{
  "num_hidden_layers": 13,
  "hidden_size": 192,
  "n_experts": 64,
  "experts_per_token": 3,
  "d_expert": 64,
  "d_shared_expert": 64,
  "hidden_act": "swiglu",
  "moe_layers": [0, 1, 2, 3, 4, 5, 6, 7, 8, 9, 10, 11, 12],
  "router_score": "sigmoid",
  "normalize_top_k": true,
  "routed_scale": 1.5,
  "balance_loss": 0.00415,
  "balance_bias": false,
  "router_noise": 0.3,
  "router_bias": true,
  "init_std_router": 0.0112,
  "lr_router": 0.000515,
  "vocab_size": 16384,
  "norm": "rmsnorm",
  "norm_eps": 1e-06,
  "tie_word_embeddings": false,
  "optimizer": "muon_variant",
  "learning_rate": 0.014,
  "batch_tokens": 65536,
  "max_seq_len": 1024,
  "train_tokens": 274500000,
  "max_steps": 4189,
  "dataset": "wikipedia_en"
}
Below are experts of layer 9 (counted from 0) of a mixture-of-experts language model. Rows are named router (the router's row for the expert), gate (a neuron's input weights, with its number), up (a neuron's input weights, with its number) and show model dimensions 0-191. Each number is 500 + 25 x the weight over its row's rms, rounded and kept within 0 to 999. Numbers have three digits each.
After each expert's rows: a language model's description of what the expert responds to. This comes from a sample of Wikipedia text that the model never trained on.

# expert 7
router:517544507507480452460514476513491511458474490484527529479530443499539452490494528520493521478565524479514484489536492502510495524499486530470511523490480521524526529530488494523494532489537478557488498538516494525449545510507460494485504501464558521496528481448451503480494466513460513509490488534493511531519480511476488518526520532516513473507460526505510522536473489516513535486555459528524515524498500517483508490516524527513494485439498515474510457509520462554482497514459531466482484475494509483498517487541527508491497513476508474504463496524499484508474515492456494518
gate1:508476501492525480487475495531475531493496468505491480466507483491485518499510441461533499502470517496569511482469507535487459508450539538485514514485503545496492520443531518544520508496536483517428518501536495480457511526497544503464513468489488496460500492489474486458561530500512515534484476511517491492493539452518517459552524565494498486516513488534490485495519506508491501533486474506526517524501503463489492503533510531493513504497516485444518476457494499500441437524474520488485504516503498520513477506517500525501486556494467502529488514512530479518514482519503515504
up1:481471517491465509474472524494503511481527484465500488529498501464477509523488487493508524534514491535523475498485526493538554525485471505507500478509535478499497534497457488467535512511495505527489473517441508501551490522503503444502495483503492498513469528493500508471500509448516498515497492516476507526523503480502513491482469517519557447484492504481510535491566513474459486468525475474462533476479493473494511491504498451465487477455470481527507422449499532476509541513487472483485479529493530512517491453462500460506478495523493474475489478556475532445524494534527480499
Description: Line-start and bracket openings

# expert 40
router:515499492512473459513536473471510530472494522483520532511519452545535494478468519503509494500517499466511449498524508472522478523520494510504496500471493545532530459494468487519481462549546467554482508510563499540541515538504473490514485479510490485509495532455519462485510462511506516524515489522510443514501493497498499503491520483495510486507492513525504519542531475503503549473521457523509502509463504502501496480504505527533529483451497504510494484510479500552494485494474495474476504494479556528454495465527496495549496480447529481508481478549519473435461507490521466498
gate2:489533523553500464487521526473505557513483527508481519557470505522509472508523503518533441521481533538505487519459506537503562515487515486478524542513501537509485530505493508491489469468470486482491492506541501508491486482465510508477526502517500524475503537473507488482491449495482499459531514528483502498496519495502510473535518509492549485517511477498504498468515530490474460488538509461522510499464529472548504495499532531521471522468550525505528505486524543495488507460450477492500471546554512512502497455479468492476466504525456527545476525542505476488537479493505497492
up2:505511477543515506530478486455490504527470541466482495525502483494533455504527518501548498512536490502496514517502503459458474477466475512479500537506514488504500462521457477511487513508468512487499538465514532520481436495532499490524524499490449484462486497525488504505512515508503523467460508549526485537545480516472499499497492535528509530537481497525522507534508537494506449480517480503509509487464527533447499534474473525506507495486460553507509469537525520509462538442518520527522473549494553488482514469485536497489523519518475533508523540513505522489509501501531476470
Description: Sentence ends, taxonomy

# expert 44
router:517545462512510497425499514475478489485471497475499546498497447507592482498524506514489472451507529512496521508504506503526489505552536509474503533452474501480500492534518466529492518515489456566483531515517488503487525511510503509461492498489523521472544508514518483521484485504499549504485523511506528522541494487457506472478480515567492477521460520529521485528470465512498497495505500504491515488484495524503528490524515541520511494458524500538500483453549478528476498487522493476469492531472513517493500506545503535511529529506510471479462500483501476492500534515457545513
gate0:490523465503488514495525535508522487561519474477513499522533498489519554491509474520564498495517504509509507494501513463513471471527526462487523552497517499487518497511491494530518460515498486497481541545472508446528517494523446500517491469462452520445493496459482469504484527486511472503515527473529526540520455482489502488477509513522462466485459504494498507504499498499522515471499508477507519489526473490522517499459537500531528506478515535494499510521501518472495536501535492503489539505469558511431502517571531451486482541489552498530504485496484502475498515498454510508
up0:502522431496462518474513539519502496510520499455480531512462509500504519498509506477513528503540535481467480484477487480530482506540482494459555515436508469485494496542493483520477509520475471504530528529467516476496551479532463513477513503525481491491505503492538489470468502472496467518497483507529496523520460538489555475478528522513477479474487498480449524454468522497483528507524467506513487463514497493492482506527482499453528509519532512516481457505484528490489521514511442527514571499534499468475498532535557489506468527493512467485501523533519491518485530488484507495
Description: Capital-letter acronym pieces

# expert 49
router:502512537491537481521506465444489534455515521518479513513564479567556501474479496429483491434506473506484547484532506503508490503507498499512497503515489514553499506518509491502503527506495508504477501521521455551505473522475489470503481547489458454499527519476521520479512476466518523486478524495504534539493500493463522500512538464549499508504531521477515475524534488484535516474489525520473497487494470491493478461548526517525517492472469525504514507488493530486498489495468498508478527548541506473507504476518498527554470514498518442501518471501515509523493521517470476482
gate0:495448489481487469506502464518508528513494490468467481514520463469475489469519515522506520491539475522501500468489480494492446485512562468509497495505494531502519545509491504447492517523543462485513516495497476455528502517507511516460502498500537518524501456501474486511520483546539492509494502494484486463523464547492485470483494487468522476447518487495509486484499444477505485491509438452506528488484498506522517500467487463468527516487525491452509500474512458518467508499527503503487495526505492484497525452473516493524457469482529555521451538519495537518533477483466567491
up0:513520458483492527533484464520524500466508474467496478527494482533523520470512476496505482475530511515471496508514498530520489506494528497519538487500498509498495504514509503513503549495474509480476489477507446500508470532515527511499494457490483477525521530519509489482515526478429491561499497503510490483494509478464468504494515455558538507525541489533544460548490505494509477465462524527528496460469522498504463431525491496505541522494488507488499525467557497499520443521469488478481502495541462533503472459476489487463472494524482509549478549499507494532528541505478517476
Description: Common noun endings

# expert 55
router:539460497517534474507530474508494530501542502445524525493500481508509482512562465488531505467528513522503488484488492493507445523524531519483499509486506504551526467521482476485486502478531488543520534477478509529475508524454478537538478475490492501500529555488528453519499463478472568505494507546534498508510536519454511508502519512510482474486526518530530504563534492495499499489491490562497514522493500496463504502529538491534472457457513491498449462513523534479487491533503494499462505504532513491506507476507523511536486477481507451502530459493514513475468518493504515511
gate3:477489504516532446496517519483481518480523518471484495517500484477512459511516495519463523492510522511493507510457487486532519500535482507505501546519487543516467481471543472539460497478473532527546453476490518483480492551473492511543485535526535514518484508516491430499506459494519531466500464518493496518493532479466491508533486492501502473493507498524518532525523504462501488547513469512498520506507502465477514508530505520562480453474472484514516525506504503455483525457518508473485459498496502498467515495478463500503482469488452489534459515467523524474527464541525565530
up3:492496498518529502483544506485463521479520459460504508489449485468529479517493502552510490476509524479509523502485476509555499511501501538478535548480513505555517442530569478468487504493524540543521532497467463464487458502485516512509538515467528518538556516466493458494521465510510511521478512514515512491489542509501480492478511465524481499508517494472493525516528521497456505510476514507502514502532528473482562471489543462524507487549492517528507485494537484467448530476491500527503490505508509484503470474482521485517544484504488517487502500468522523462518540533519499503
Description: Compass directions and place nouns

# expert 43
router:515528509507486475509551491524520516445490520494499546521526493534521476489505486474485507509521495472521470489539518482529465519510487526505491503461504539526525477503457498502494513541524484534473495534562458532527506512516460484507496476496525511494507509474525482506518490484519540494504469551524487513520504495481520501503529488522514480519477499538521514534522479508534536482540445509501527471468518475507495479518509519530513477479506518473463464473469457536461483501457487460475502515471525513478506481537478511519503509442481470531478456562518473479454555514513470482
gate1:510506508501502489519487464488530526446451534532524497502478507522507480479479498433446505465507500533455509532483497463496506506560536490472466461472491503520511486458566505504490513489450493510449510543516491514534485509521534512497486527489511501505508495501506460522465512468507456506526476480481506524482507494530494535493524502472492481485486500455535459494520513495524540543477485515457494505550516479478509468504529457495515522522543496546502502474507473482470462535494498521487488459519536505510508468533477500481486479481491500542539501542485473474480517529496506467
up1:518503467537527477506511490487462523501467512477507516470466542519504512546481479529460514486486493491482543492520482465488525530541515515468503513492479465529466533516532538494575506543505499536506511514549516521498480495512517501531509488495501460483537531539517521468495517498469498515487487491513497472498463511504538501492480477491453529483509508526505507470469495521546492525441533515488492494479514498497530523531501463505537523498514482487496542502543483504459505522403518476521493461526483532461524485531461496514487505536485493493488479522453481523508524506521477534
Description: Miscellaneous career and markup tokens

# expert 59
router:523511518514480471505549502506494525470508527506510532516543504537508498487491502489486492497538517488529455493514491494528474527484519519498462516481472557509510483502486485500488504533524481560474477545525460518542526533527486479503519460507513490523483501485502463491513462490504527536503470524531480557533485515486511514489535486512489474515490511513523487529521496526516530463549446522520531472459494497496509486524517510537503452475463486503488468487474479546469471490501492489481510486466539488474493463539489505532499506445500438493469464568509493465449520491486472498
gate0:467488488522490486515487530486509523519535491516472469532515487535492520519479491458523492531525517517496507489542483503480486491500516500528497482553464537503532502506507498514491480488551507532460490486487465497519480449439484458493503516440508495517496458544533520489507503515484520502439484513496519516451537535467473545500537531562498522491506541529529452526526504498527531522500477537449533478510523458478494488513508485485524504511491513504476506505538509497509517482484488523465489493499487471486521479486488485532489487467485442510567554488500511501496531504541478513
up0:450470509448528508562457528535505464512497485507494535513510517492508491495481472500497486507506450472508467497485510521554490495455534483491493484507509498503527490439481505494479507495500505477492474485513471552543539477461538504448435492492522502477488507488491514477489492492492515512503483506539501510492517497523515480471511494539546485466470472449521483474504495488437528499524519529557442510515509535500518488506482508515532510524515483506466491482535470517459508469532509509487522494483534514475473503506487505557532463530511456515498524540472497480481532497481505470
Description: Articles and possessives

# expert 25
router:523520513483502451465521463491510514537505513469507495549538468545490485473503485491494523490518527500459513498522476469474498515526480508515546504502457515530552469465500471483499460497496467539495513535493485522508534524484493456509517467463510530505553465498504501530499512434529508534490472561480500529542532501456489526515528448546497513453467485510523497514522487472537514459502487506498522479481502491495512458526530518539532510500518482486495488500483476481446501520512469522483490505492482513438483478526517469510495522514481457498526490531511514473473505484532517511
gate0:535475464486535479500519515478523497494516492495541521541491456523510488497497480486479525477473468517518511515522490512489469544497510480480488527545478489536487470469499518495476440543490527454469564554501529526504501519500450446491539517500485494459485478512495511525519492494493504530455531499463519477470560477485515515497517506504516477512526513505539495461508468489503496513524477517477487509491482480536516461523526527519475472489508489491522553493511514500488487511523523500465485539528486539452532478525510503529458537491520508494532489550497512501488462448465459486
up0:548514507518489532474488475505506494502522520490499494444554500516470486490512513504494454501502498478489493543483466514489501492560522468520503468507485469502524458477527488518476527526479511445445519540539508459523523548492516488535545514478504518483504525536509507505518486502555534511507526500510477480470503505528537476488491453525508501535527510489487512460459471500495500506518473553481505501499562494538459462519537494533518542498547448522518473524473507475490501498487519498501479493444516529493483537501476547486477526465489521507495549492507487485506490506519491489
Description: Proper name starts

# expert 17
router:525519509494513468480486437517474493481488506501493522501523498523518456470510533494514494506549534468493508537508511480514487524523489535493458503502486555491496492508483516518535521532499459523522524514548490514492486521523463506464471482466495527552524544439477509517491482485518494482478470537494522491509478525472493527514485497484477481466484505522546511503480514518527501462543495535519513487526455510502531506522547508525478497448533484488532469537517471507470518519528511515434491508490511510435509492547540502500488541531526502483483503545519503515457503539460509501
gate11:493511478488531533472508463468560516513525494503476544503547508482494481483501494510509499460482522530452540526520534524501465487481533481508509513498516489473516489537503491520504502513499511455507476487516481510501515545525479492477510501492477502571499542448502475520500473482511520497488510529458509468524464513478477497489476493493459483468534522462481464502510539486472476470468529521482504492484501473497464531538472432487571508494508502487487508473452520490451527524493552486450490552524507516473527500493503507519477481518508447474533498535505490514498518524524508483
up11:498519534499473462542501500482490534552507520497533483456507501485482450511506488471493491505453550517508481542479531480491540490537520491498511462499467493495503449464495551489498462511509491492509529512501492531505509510476485512490465482482514466528541495458506521488485464458492509459514481469467491505519502523488487482534467488471470509446497510478489499505522518524485486494487496517498510471476472477431474494533479482521464513528523472547484529542529459495451494514535530497476561497523496483452533537548507496522470489444512535498505492510481514494469506502508477497
Description: Surname first pieces

# expert 51
router:520517502507468451497518523494546487460486491483501543521518478526519466465490510506473518513545531489508463477532506506518494505514474496494486501492489548524520492494449521499504483532530486564484492548558462499535545524494491496523508472522503481476493507484498456510486500488507540529509450510501488539533497531471510500508526505517502468500507511541512492527526481504522549447569428514498515494461516492511517446527513508534503475466489489498508457506492458506469493487480477477471486500466519490449493468524503516515502491452509475519508459540521471490476511526502485487
gate5:482502470469499536496513518494484509507516589525491500539510508519529490506510478511456518510474509479499524534532456479511526507523556505446518493517464510531463521447533503485463512512457501539529473521517507529449496499512518483458500502475510494533551507469487540470500505446501532513474501494517484505477508467519544501499520507472515473496500477500551553457490498467471477482495500460476517504489475491517514488531516472448514500514456531496509512504506512525515509507512529422530486470448525478489493528542523489502473490477524492507501499494485479506512512497471517518
up5:474505514494487522503453491484528483425497477504505492452519477458491506510463477457480538486518487532476504493524515503523468453469511465506491496480506503520518509518517494517513497488549497505487518468486488462581478492496491513501475483496508472479508450498493523480523492546462488453554525498500451545497478437504473464503510527504509486526519475500497526500524489504493493516513504518494531513482523512510491480522525537504503508482529501545465498519524479478462460461509477553503445518560521498494527517487490507545506456509510480541556504495479513504480488511510533476
Description: Clause-opening conjunctions

# expert 42
router:513494505513492475518516519489493541478502508498501534510531462533510469472481485468492503505530515472524477490522494489529473519495517521494500497470474574514521476505462501509492508532523482548463495530537460517530518509502482484505527489526515491502483501468503476494517498491513540534513470537530489536506513514476515517495527506508518457507495514510527477526547473505504539480542423508516542485452503489501514506526528526526503491494494478502487469509465483550464474499490476467486495496463544492452524461556502514535483500438470449505471449557510489469466520493477498486
gate1:510513516502444517520527514442495492527500461511490507438556519500484487454513463494465486508516536510481506543502500512505517540475533508491485484500520517498464506503466503489489478476446511494521524472474508492469514489507511511507514514470470496551491499493462457514482486472507490524521488501471482465538447533493503501513529486509468449460523478493461477536512518500522508523496480481566542475465455476524448536489493495517518549476519524520469484509476473502463498542520513499484508547516522445511515509515460480464508513542528485480489501510506493470459510509503477499
up1:495488456490470516468468525499514460514522497485504479463474572517542497514499514513510516537484524506515514518480508510504486442518446475520489483509489487490529529470432484566473499508524512550511555497503494501511515547522506484483504494503510473479503533492545517524525493518482524466485515522511542492540516512507537519443460526507454503553504482501495483511515465500481523466555479491469520470495490494505495499493538533448498485495492548492493488498503524462518527516520525537535473493522460494485506519521510524518523478470477526554489473523496492519488476508487484525
Description: Articles and table pipes

# expert 30
router:512500462517541467488497508512480520465444514520459499503505491545515516493459495514515508497509535540521496525518468506489486527519511495534504473477454550509485473482497507470502463537528499519497524516542471533523482483518462485524510505473484500498502508482511507514496525460483475498492520463512550537487445549487538498535531489497443486505496491486510492529498430467514497472514499468572545480488479492508501484534523530499483485477503529487491460506478473475511485537493477518488533530535499476479540434559512479531498493520496498517502475502557489478501518506487486491
gate3:517467481484460487511535480458518514527463483504522531504499479508574474512518466458518530512483572494453479480541512500466509498480494475475498527477493511502475478484469523520469505458512491497544476488502454514508502519505488459478511489523497509529465463511443488456505523492528518524484493474505511503495501490437503509530473529479508548537485538524516512482502513515553505501514496494474495512545505484485473478529485494481503437516529562491518468487474517515505515527488517480429498531500526504534514504520486516443474503554501499484504511500507496519464502511509491487
up3:473503468480509522513467491542472498509480502506472483539491477512520499487483507495520514479495506463500495505501511475477517488547530539520481461516513522466453431525488553470473504471505506504470504550497505531523516509503495524535489536508474534501506500528493547510499510478505486459493486536519517519504493492515486478484503505532535465532549480510530474511512477473515515483525468541470562469516502530456506397497491480499534490501521487512496467479462507500468432489515472524531480494496519495531510499536487511460515515528493511541509521502475471495540526520513476526
Description: Word-final fragments

# expert 14
router:483489499533488478498516513529452538508496511485485545546514508506480501431516523491484533474576528513526532481531475499536473520537488505524456509513516540549515501447478527494450493531523492498466516493536498484499540479491501487495526490477471470514509477496484500498487498536530526492516489525441492494471501492482538481478489527501469513475513493483466498537510509533512540494514444491485495513449486505512515457501502502535486495485523495485543497514523499524504488493513531453485498489557530516504470461521519521517533480466522520533463461522491521477484499560479521484
gate0:507545533528542462460469466548482504556505493509519530514526492486530492493491475444462520480539471519506533536461532548496518517465535488519489457479482479481508531490562507487479510510490540507464492553522523461493504483474463483472524487522469472490509520473499502514513518535505494504529507486491482483537503550485522532500507473512476489472496525482485510479536542531517495489487483451506490501486481496525505461537499510526475514496517522526528497503513458471501536492478515510509516478472508513500486495470489499513505482511502518457529470534437571501487504535496537513
up0:507496465480524547478493539526525485485512453477487491429503538500457505456503501488451435536529510511525465549489493471525512499561526509524499503517515506495550476488490486476524477504522444491473561505495523523460482480519504473484518456483474506512491504483495464451524518519480514508506499479477560491513533521540490483538490502459471519515496456474448509491513495515481502509492507496499508447477533534505512510458485523469486518494522461535494509508458510513481472498502524503476524466470525501483530489531467497477491498490495493524505502470515477493474495535480501513
Description: Clause connectors

# expert 20
router:502487509514504477499533495496505503451495518497481533523513486527509470457480487500494506498536500517537454495512505473537480512502504523496480515450482548519522467503472481502490497550514486527473487544537462527528520521501464495496516491497502506479494486481510464513504477504495535514532490527513501536528502507461530508513528495501522483531481512511520508545528466507490575479567435534508500463452519478510500499530536512509517448463487508499483475488477480517477457514477471476482502526460528518471518485556475533516483494460509458495466479539530492472440539511507511499
gate1:475478516534504513506572475515530496506505501499472530551535485439491488475498522509511532476508473495525549516493534492461498468493506451577502491485429507509485490517510520468497524465496489497500484515552509491518540527541518473509521499498494470510464520480514497526479484497505493484510504498491477417489454486496490458469501499478490487489505514461490512513535530535525525480500485527556475507499509483503521521521505517520475494479484524500521495471514464517457500558507510490475504491490436501470532516476504499511526522506483485475474446499480444514513528507494511481
up1:511490483499518491543465532503526538493511516496508502504521483554464500545480530521507496457549489504489489498484496485514521489517529495556496496479508502527436464497485494483506546520508478483527492488470507520512493515516546461494520511495522537505511466524504517505495489462526497525533462502511497504527546454486479523494478523536529502463459463517500494528517525516464495488516505515517480448517484482512504488476483550540477500478532477463517523478487476502481514493521550537519498550511455521443481501488438485490522542518470484466489450453488519485538470495521481519
Description: Organization names, bio verbs

# expert 16
router:497538499505461467490507515515505525453488513509505549519512459530496496468509506481491499512512522473536467488537521501521460520520495524507486499493483566529543465475472478513491485532530458552464504530546461517565525513501459511508487497480503507482472516489500492497507495479518518539485464565511504542531512500489503512502519508510524471502488510525496510527527475520528543486551444535495500484463491486488532488507527541548509467459502513494500457493488486525504481483471505484495522511498532518481491475534498508527490506468483464505476452533529471466461506493534456466
gate0:497500527509495441502516520437512469517475522525509533509498501477513509503488483462444496504457498530524501547492470462532451526476485463500515489505506498531491499487512524481512439506500476479536505512522487519497499519473495528505485512497468509499517481482455519489508454486508496474530485467487501481500520489488477470511537516526494522542488516505478472464455512480516488461469451493466511486484477488538499483531510516532457538480533486507512474532463502558492477465518457475501505536526502481515503499479544497538506476527467492500514515499486468465492492562475533575
up0:510545513519513492477475511514502508536512493513493524443499474496521492457478496483492477468509457534471492459511544498513504490492508515469522521478490550479502454499503474510515473491501542546500525529474550496493500505510480516465506470504505481478452528498479533508499493487517529498520494535530482490520515507487504460465475536478518478494544547493528538523528528471493510486438450481499489484474528491494502521524535475475508524503493511512483517478516478520436473480490508547531503518482471530487527608484494475490473485533496502501509515489480500493489472527469552475
Description: Credits and name initials

# expert 45
router:481521505510479471484543492510509509456496518490498538509515469538536470469467502487482481513526486465528453488527503484510468525532490508480497529492487548532524492506468499513484518536510483573455501526549465509549535504502462477502514485506496493511478526481514469476505476492513533526493460548525485549512504506491518500527534490530490474508487503529531498529521486498508543478533451534518521487434514466493478496515513530516499457499479509508498450485486485539475495508506486476487515504473523504463492460546489514529482510458473469538483448525527470490456520481493484479
gate0:473522563442499455492507483492530475482508495480530535531483477547494454496514517534490495486514554460518494548451498499508501488500470474474520529486490553514487504517511493469499470492499489512479461521526485522530469466520495505459493494492536509521485506458508483496526542504548482455482538447481493512456520493525530515493503497517526501486486462500483505521494475499500499477535511472574491482535514518509515481504535519445496508481513521519533473463508539524520484526486539517469516493484527517493504514534518478492468530523481505512466454535506551492517514501508497539
up0:471519494468482485473515487498494531532477514516506497553486495542490500531523519476512491526501471459539457476482543494500503505531538536493442504510512484491497478518536484506442512497530485493489509476477516539442533475494474497446481477503485528548519575513500509476527484516530483492501540523531510494539514501487523483500505512509533519541496497468490540490466512534468485456478486485458435497513512483509521550513470465486512482483538522503472518478488475501496537512533472495506515480549522477507520531476505482494481499477501489564528460479486499474483491516523493507
Description: Function words, list descriptors

# expert 47
router:507450505508530470480526486484497522518476496530461548521530484496503475475507532453477502525532490518495492504492467445536421513494479489461486493473456553546494528453473491498505508507524496507510512526520478508496508491532508488494535502491465480527512489496477495489515482474551516483450470503494530553476455518499533476498554520540458518513535497484496489491491454479540511524523535487497531519489489492538488504504507498530509454512495542521491487514539480547482513475533503446490495501480501533465510453501486512524502491462496488526504464492520483512472475520494487462
gate0:538479516524517512489537492532521538506485527446478525513543444515494480505516529474507533520492545516503565485523489510475501492476492528488451490449547487434509530470499465500517479497523520488517531506496505540500530524555486526545499529472503473506481515527470514520506538497504464502477471546479489514483497470499481499501469484510498529503481475483505499527502472507530482515536513527509488499470479475488485457519505465489457503524473451478456489463549483540501510483521494554465440512492464493504494542492499521503491542478496496521515512505520472527502464505498509497
up0:490462507497514504479508505551474539500523455526508487492506526544499514461478482485445499450474485469499473519493491516486467479498500501527526545495486489514503509511525513504516504461488474531493508494498523464483468510416505498562491475541518460488521504512507509557496505493482510536523520520492504488511480526482559537497446487454512520534526522488476537507499514530472534511522515454524507526478522475500531536513501542508511514510537555471442497503492537519454466473488512511517465467473501491459521476515488507479507504502484491474466517484485503522553494500514512491
Description: Action verbs

# expert 12
router:504524495478483434465549516521534531507499540456520527506541497498509480488531500488512507509550542498519480478505472449496478510516523490518513521469493522513549473512485471476487474538522468560475521509510483489519544492495489486539502512494532492499537502504527477536521487471538504549503471549465501519543499494472527467524510469504501474484499485524514501500540493496543511472511457489522536451451535521504498480521528519513492519484512496510477494483489515512456505507458493501484512513455505505431472488528488476541503509502502455525477457530498474469467517494516487487
gate2:510505516480488463497516476490441490528472515473493501546501489472539489527476495479503514508540504523520504454470498480483461523526506485517526517459485495521473499520479528493502524546525532502514500534499499485509511517531526456499434530528490449473521454509480517502511491460478531546526489492454510527512481504487512506500521495485504515459533471517532455543511521488561484503486495461555481543504458507518476473509469517477493522553506538527505506463514533546493523467469509488488506538468494525500492512471498524497463471462488505524520529485473500532472528498476506471
up2:543484498466513518521464526515529514525448513494501458518471508531506521488509551526503500522454567444471515551529478501532545514509558465483506493462529517505480491486502481513507547501505527478466516477460491505465502502501504502492525471515536500513509498500498505535430505496503482505479490492499519490450526473478472510485495500496488486484515444518473522448484520518493539514521486491513549482475499496530461475475463520499517468481507471491500473547464496519486497520482535524453517502543496495486507451504479508492515522517504501463530444499511508531493471502467522471
Description: Country and place names

# expert 54
router:493499526534491483516510526478513540470513510526492541539488480537519476488490496484486496523532476533481509521490456470495503494527463495472495490483476550519500475496454467493500477508522452551512484517545477514527498512480487504498545495486482516503489527473460456514484484506470472510523470491519519487496507501523550490502507530522512450544503472522498471540537474486480550503564446517513544469498487487495516498470500531532505480466497502477514490542490509517494519495532477531517446484508546509498442471507539525492471556511480490478468448526500501491478509531522526513
gate5:524465497445513494466516513487471532450521529478536502499525474533504496518494516464498476532469457524530489487497474502499533518512478531509488482476472517483502541563523481493473503490492494493500495522509513507455541561527495509524495488454472459486505515501505528532540484521507504479488510492515492487519506480496482504487526510520498483520538495475501506507528484529462505488506488508489485535482503515437501505504518537472479497478515507464518498545514509513465490495494438491523465473562507490532461485467525527541457547536462515529502470495473476546503461538544545507
up5:529490515525470489497500524458523514498476533484520554474500471500505499483501526477505508504489521506479493492485510516516498503519485517507488521502487502462526499497506521515518483518576488542488504560511472437498507487508484530473499533497461506515492475555468473521483486473515499506503515522537506494496480522499508501509442485558498457464515481498507485491518480524504532518521491490542489493514488468553530543479472475452500517485482529536528534476515479510530552486555516526462492494490507511543486521534509499405490500463488504507475492456479466458510503521541512480
Description: Coordinating conjunctions and separators

# expert 53
router:502508506504490470496527490499492518482474512516507529516514496536513485465476497487483505514541508497543436476505517494511477537521478526485492528476500544543531481493473501494493542525522461553467494546521459520536531522484501500522505490515499506504485526468526460491492472492517536509510475541528469523513488525504530508494533474504487461536491504533514513519532469504501544455550439521508534512456520468521519493514511518517516455477478518500454475497486467544466479500494487487487497492497542513461511471542502513520485475448494458491494438551530488488460535502486490494
gate0:517474499519550504513501496475466515531534510516528507498490460485551472480509506463524499461496465474499502501478521507506496485509496518492489522504520510535582531521465510502476530566509519491473514510531506554556494494469500485500466509502501462523501518451547528511517512504488485477504519481494489502502482484533479492552526465552500484515497542556497490489466481471551472513512508470511460546511482495507487469527517501481500464502505505509515507492522483481504500508493497498540513506449519512489488492452493539545510532504501533536560509517533485499518543561517507476
up0:532522507492525492475523478553530484498467488485472493495491455487487525511506512500494534501443499517486498467531484489491507506470500484518539490510497458503492504533492507522543474543520484537520483509545481571493535483465526488481489518481486481522495491455509484470495485472516491515474523535481556543522525450511515527475478506533491516522527507501519518483522500506460492474512465510473528512508488549538507487499529437483502485500502531416484519467473492479484476475454497471493449535447486537486495506467493449525492462487509494500506526516495514504468486518525520515
Description: Verbs after subjects

# expert 5
router:462495505547494507462568501476460475511521489497475504506537495513519473515488467519500528506490567469508467493532492485515471514574506498501451485480514481475501515458502465462506482505483451520464487509507494532493499470435481478478522478474477462535493505461476491506492480519523501483486469494510502518518508538480480515467574510484454485450496497527508474497515488476530504474542465539503516524479511488486532522530514466546479474476524515507453494534487529516509515520470505486489467537484520502474507491516498536508487494490472511504480493490490478535504550528473528504
gate0:476486493513540512456511512449441511493512512477484532511483490476494460508456481501483571525517518466504522465515532517501486522523527506500480496480488525505545502516494482493508445514454472460491453453473494544529513481486481467491504482523467507537538516557466505492480475472510509502456479498497471525470521506509507494526543490458498491543481500542487489519556495484521512488483511512521497508504501494492477535487502483486474489514486429537535502505525485544487508514525498485501471485460517534498449478489501493493543509492499513501499473467495483497485526536557545515
up0:483477492503491492480533528441489481491472507506505472516496461515519511484534482479487485525540525526502497475457481516518536528481513490441489467489514507467494490563500481464543479498473494483473507502472504524466531529501457459510490506529482470491529461530524500504514504454496488493477515503519510527473473497438459511525537489524555498468488547526514506502518482471511527477497554523500521491497484506504503548516501510530531463503524486496539520455509461525507530508506494507570522502532504477519518455535486525540484495526544534472483505489509507462532488514508466524
Description: Time and place prepositions

# expert 19
router:543484529530476525517556523466518551523511507505472519532537482534536473467517476480519544479533511454461496499493479488534505538483487515508486495466443539532496511492516476514472508505526522505482485536494461519544489517472503473501529488467531503497510454494511480528508508524484511503503490519468474504505513512505493494474492502483496509492449550505516451536468460558516502472498492498491529483497465460496508475540495504535535472495505507463508496507467535485486469543530463491504478548473494506466522473510533520521489490505505471488485470515522458490491541487446534463
gate1:522502510532473516533461435524495493493475506481496527534465502465473494531520536528477469486500479508474497498522530492506479515473493523483477475511518544507544463478476525479456494494491521507503525534493479496448512502496476492506492472477504483572526481508542536498472513481506459460506505523451522512428483475570502563478513527524452479434494461522495511505510501515484460473497514499499531521479490507489468493476487500471513500481505501518508528508513518484498523480524491458509529461507483522486497534446518566514495500466490515522519483479481497531494505515496503500
up1:515508517499477501471490520481515497520500434498477525516536497482462529488501487487495514494499511530490514495455509486463480466494493503532475528532470484506457496472488474539493479467532450551481505469476509543508451469511478474483478525505459531449501496493523513481518503528483514543484495499516512461514487541475486551502466501528473557501531473529501471463507503505492540501533538456530510476499531485479482487486526503498505470564489518492517505506545522512504518489527510493515465519523474523504449487540453494496528498506482423477471479501545501486522481507501469500
Description: Articles and determiners